{"normalize_top_k": true, "warmup_steps": 200, "doc_mask": true}
Below are experts of layer 4 (counted from 0) of a mixture-of-experts language model. Rows are named router (the router's row for the expert) and show model dimensions 0-95. Each number is 50 + 10 x the weight over its row's rms, rounded and kept within 0 to 99.
Before each expert's rows: a language model's description of what the expert responds to; "comes before" lists some tokens at least twice as common just after its tokens as in all text. This comes from a sample of Wikipedia text that the model never trained on. Tokens count by the router's weight.

# expert 31
What it handles: Ending pieces of a split modifier word followed by a noun, as in Mar-ine Corps, F-ine Arts, h-ip hop, and units like mm, km.
comes before: "(", "and ", "of ", "in ", "Division ", "& "
router:62 64 62 50 35 38 52 54 49 34 49 42 41 48 74 48 69 28 55 47 70 37 55 61 42 51 58 35 47 50 53 57 51 77 43 35 48 51 56 43 48 55 62 49 45 48 61 39 56 54 65 47 66 41 69 51 57 51 51 47 61 50 43 46 50 58 60 49 34 41 50 56 61 54 49 47 22 35 52 46 59 39 48 33 52 48 47 63 44 37 50 41 36 39 41 51

# expert 33
What it handles: Common verbs and -ing participles that take an object or clause, such as took, found, gave, said, showing, provide.
comes before: "the ", "to ", "that ", "a ", "in ", "his "
router:69 48 54 37 40 45 54 69 51 56 62 45 39 54 58 44 52 30 60 71 54 41 62 52 50 57 64 40 50 54 55 50 44 61 48 54 65 53 60 39 46 38 56 48 43 49 59 28 74 53 56 34 48 43 60 39 60 24 37 55 56 54 39 62 45 40 50 51 54 52 55 65 52 51 48 52 45 57 62 50 40 20 42 52 43 38 64 51 67 38 59 53 47 55 53 54

# expert 49
What it handles: Final pieces of labels in infoboxes and list headings, before a colon or heading mark, such as Succeeded by:, Website:, Displacement:, career.
comes before: ": ", ", ", "==", ". ", "\n", "."
router:62 52 58 46 51 49 60 57 61 49 46 42 31 46 44 74 62 37 44 69 40 48 67 52 68 67 54 38 46 66 55 49 37 57 35 46 43 49 53 46 45 39 53 40 62 52 41 42 46 56 46 45 46 50 58 35 69 38 40 33 52 24 49 36 41 54 57 54 44 33 48 48 49 66 45 64 46 48 59 37 58 39 37 56 50 32 63 63 56 46 58 43 54 52 44 61

# expert 27
What it handles: Head nouns of named competitions, awards and places, plus measurement units: Cup, League, Award, Championship, Airport, medal, km, kg, ft.
comes before: "(", "in ", "| ", "of ", "for ", "and "
router:45 51 67 44 38 58 51 45 59 45 51 35 21 41 46 54 51 22 45 62 59 47 62 62 49 44 49 35 35 54 56 67 41 52 45 27 51 47 65 42 44 62 54 61 54 58 71 39 45 51 55 35 41 57 45 38 60 46 50 60 54 42 45 34 49 60 63 54 56 39 53 40 66 52 47 54 36 51 60 49 50 38 38 51 38 55 59 63 52 43 70 43 36 42 45 53

# expert 18
What it handles: Final pieces of surnames and place names, such as ov, ić, sky, berg, ington, burg, shire, or whole surnames like Jones.
comes before: "(", "| ", "and ", "=", "was ", "|"
router:66 66 52 42 52 61 38 62 53 51 52 35 36 49 56 59 52 40 54 51 65 37 50 51 51 53 59 21 42 52 62 50 52 55 64 52 47 55 55 54 45 65 66 54 54 55 61 31 55 57 60 47 63 40 47 47 66 45 46 42 58 51 56 40 39 55 66 58 66 37 56 55 72 52 40 48 25 37 58 40 50 40 37 46 51 57 44 50 62 42 60 31 33 40 39 58

# expert 15
What it handles: Past-tense or participle verbs right after a subject or was/were in biographical narrative, such as moved, founded, played, received, began.
comes before: "by ", "to ", "in ", "the ", "on ", "a "
router:75 50 57 35 41 44 51 78 47 46 65 40 44 41 49 47 37 38 66 62 41 33 62 65 54 59 54 44 54 50 52 51 38 69 45 39 60 52 58 30 48 40 62 53 49 51 51 27 53 34 58 35 60 53 41 41 55 33 37 51 48 43 44 48 42 38 51 53 61 35 51 58 50 50 39 46 41 49 62 50 47 30 50 37 47 40 60 47 61 57 62 53 36 52 50 54

# expert 39
What it handles: Word-internal pieces of Latinate words after prefixes like ex-, coll-, en-, such as dep, vis, ap (collapse), su (ensuing), pos.
comes before: ", ", ". ", "ed ", "ing ", "es ", "ed"
router:49 74 50 45 33 54 60 59 44 37 70 38 46 53 62 42 70 34 45 64 40 49 65 48 56 52 58 41 48 69 53 44 43 65 58 46 50 53 62 36 52 54 44 39 61 45 66 32 60 60 50 35 53 46 47 47 55 48 56 55 43 33 57 47 59 47 56 52 47 48 57 70 72 66 44 55 54 42 60 47 69 56 27 45 42 41 51 43 39 57 51 44 63 59 50 57

# expert 4
What it handles: Final capital letters or pieces closing abbreviations and acronyms, often in tables or tickers, such as AC-T, N-BC, RP-M, USA.
comes before: "| ", "(", "|", ") ", "C ", "R "
router:66 66 46 50 42 53 59 48 54 45 44 37 45 56 54 56 56 29 51 70 51 46 66 59 46 44 77 37 48 49 50 46 56 60 57 42 60 62 72 56 57 55 68 50 46 49 63 38 53 53 59 20 62 30 60 41 57 35 41 53 55 48 46 52 54 59 48 55 55 37 48 50 65 49 44 49 31 35 55 48 60 48 45 54 32 61 47 51 63 49 57 42 48 34 58 55

# expert 10
What it handles: Last piece of a common word split into subwords, mostly lowercase adjectives and nouns, such as sig-ning, Undispu-ted, solem-n, law-n.
comes before: "of ", "and ", "in ", "to ", "is ", "for "
router:59 69 50 45 55 60 46 45 56 34 61 41 27 48 66 41 62 30 53 58 47 31 55 64 52 54 55 42 55 55 66 58 56 71 68 43 45 60 48 58 41 59 58 52 48 30 47 39 50 39 54 48 67 40 56 54 60 42 41 53 54 50 46 37 52 51 62 62 59 41 47 53 64 61 44 29 38 53 49 33 51 30 54 39 51 50 48 55 51 35 56 48 49 28 45 48

# expert 23
What it handles: Word-final suffix pieces, chiefly plural -s, -es, -ers, -ings, -ations, often just before a comma, period or line break.
comes before: ", ", ". ", ".", ": ", "\n", "' "
router:66 61 50 44 45 59 55 46 56 52 45 51 36 59 58 69 65 46 62 54 42 40 59 56 62 68 50 45 52 51 52 49 49 45 52 46 50 42 60 45 48 55 54 35 51 43 54 57 72 62 54 44 55 43 58 36 62 40 58 44 49 41 45 46 46 63 51 69 34 37 60 46 73 66 51 56 51 41 72 43 42 42 25 61 44 39 61 65 53 44 76 48 53 35 42 57

# expert 55
What it handles: Final letters completing a word, especially e, age, ale, ore, often before a comma or period, as in ton-e, home, somewhat.
comes before: ", ", ". ", ".", "'", "-", "\" "
router:54 54 60 41 51 37 59 58 53 59 55 43 37 32 58 60 59 38 58 65 62 47 49 52 58 61 49 43 64 62 40 64 50 61 41 40 42 54 61 33 40 45 57 38 51 50 46 38 65 54 43 58 35 44 54 43 64 40 44 44 63 29 43 31 42 48 62 57 40 29 50 64 64 50 42 31 49 51 67 40 56 42 31 50 50 50 49 59 63 31 64 43 43 47 49 48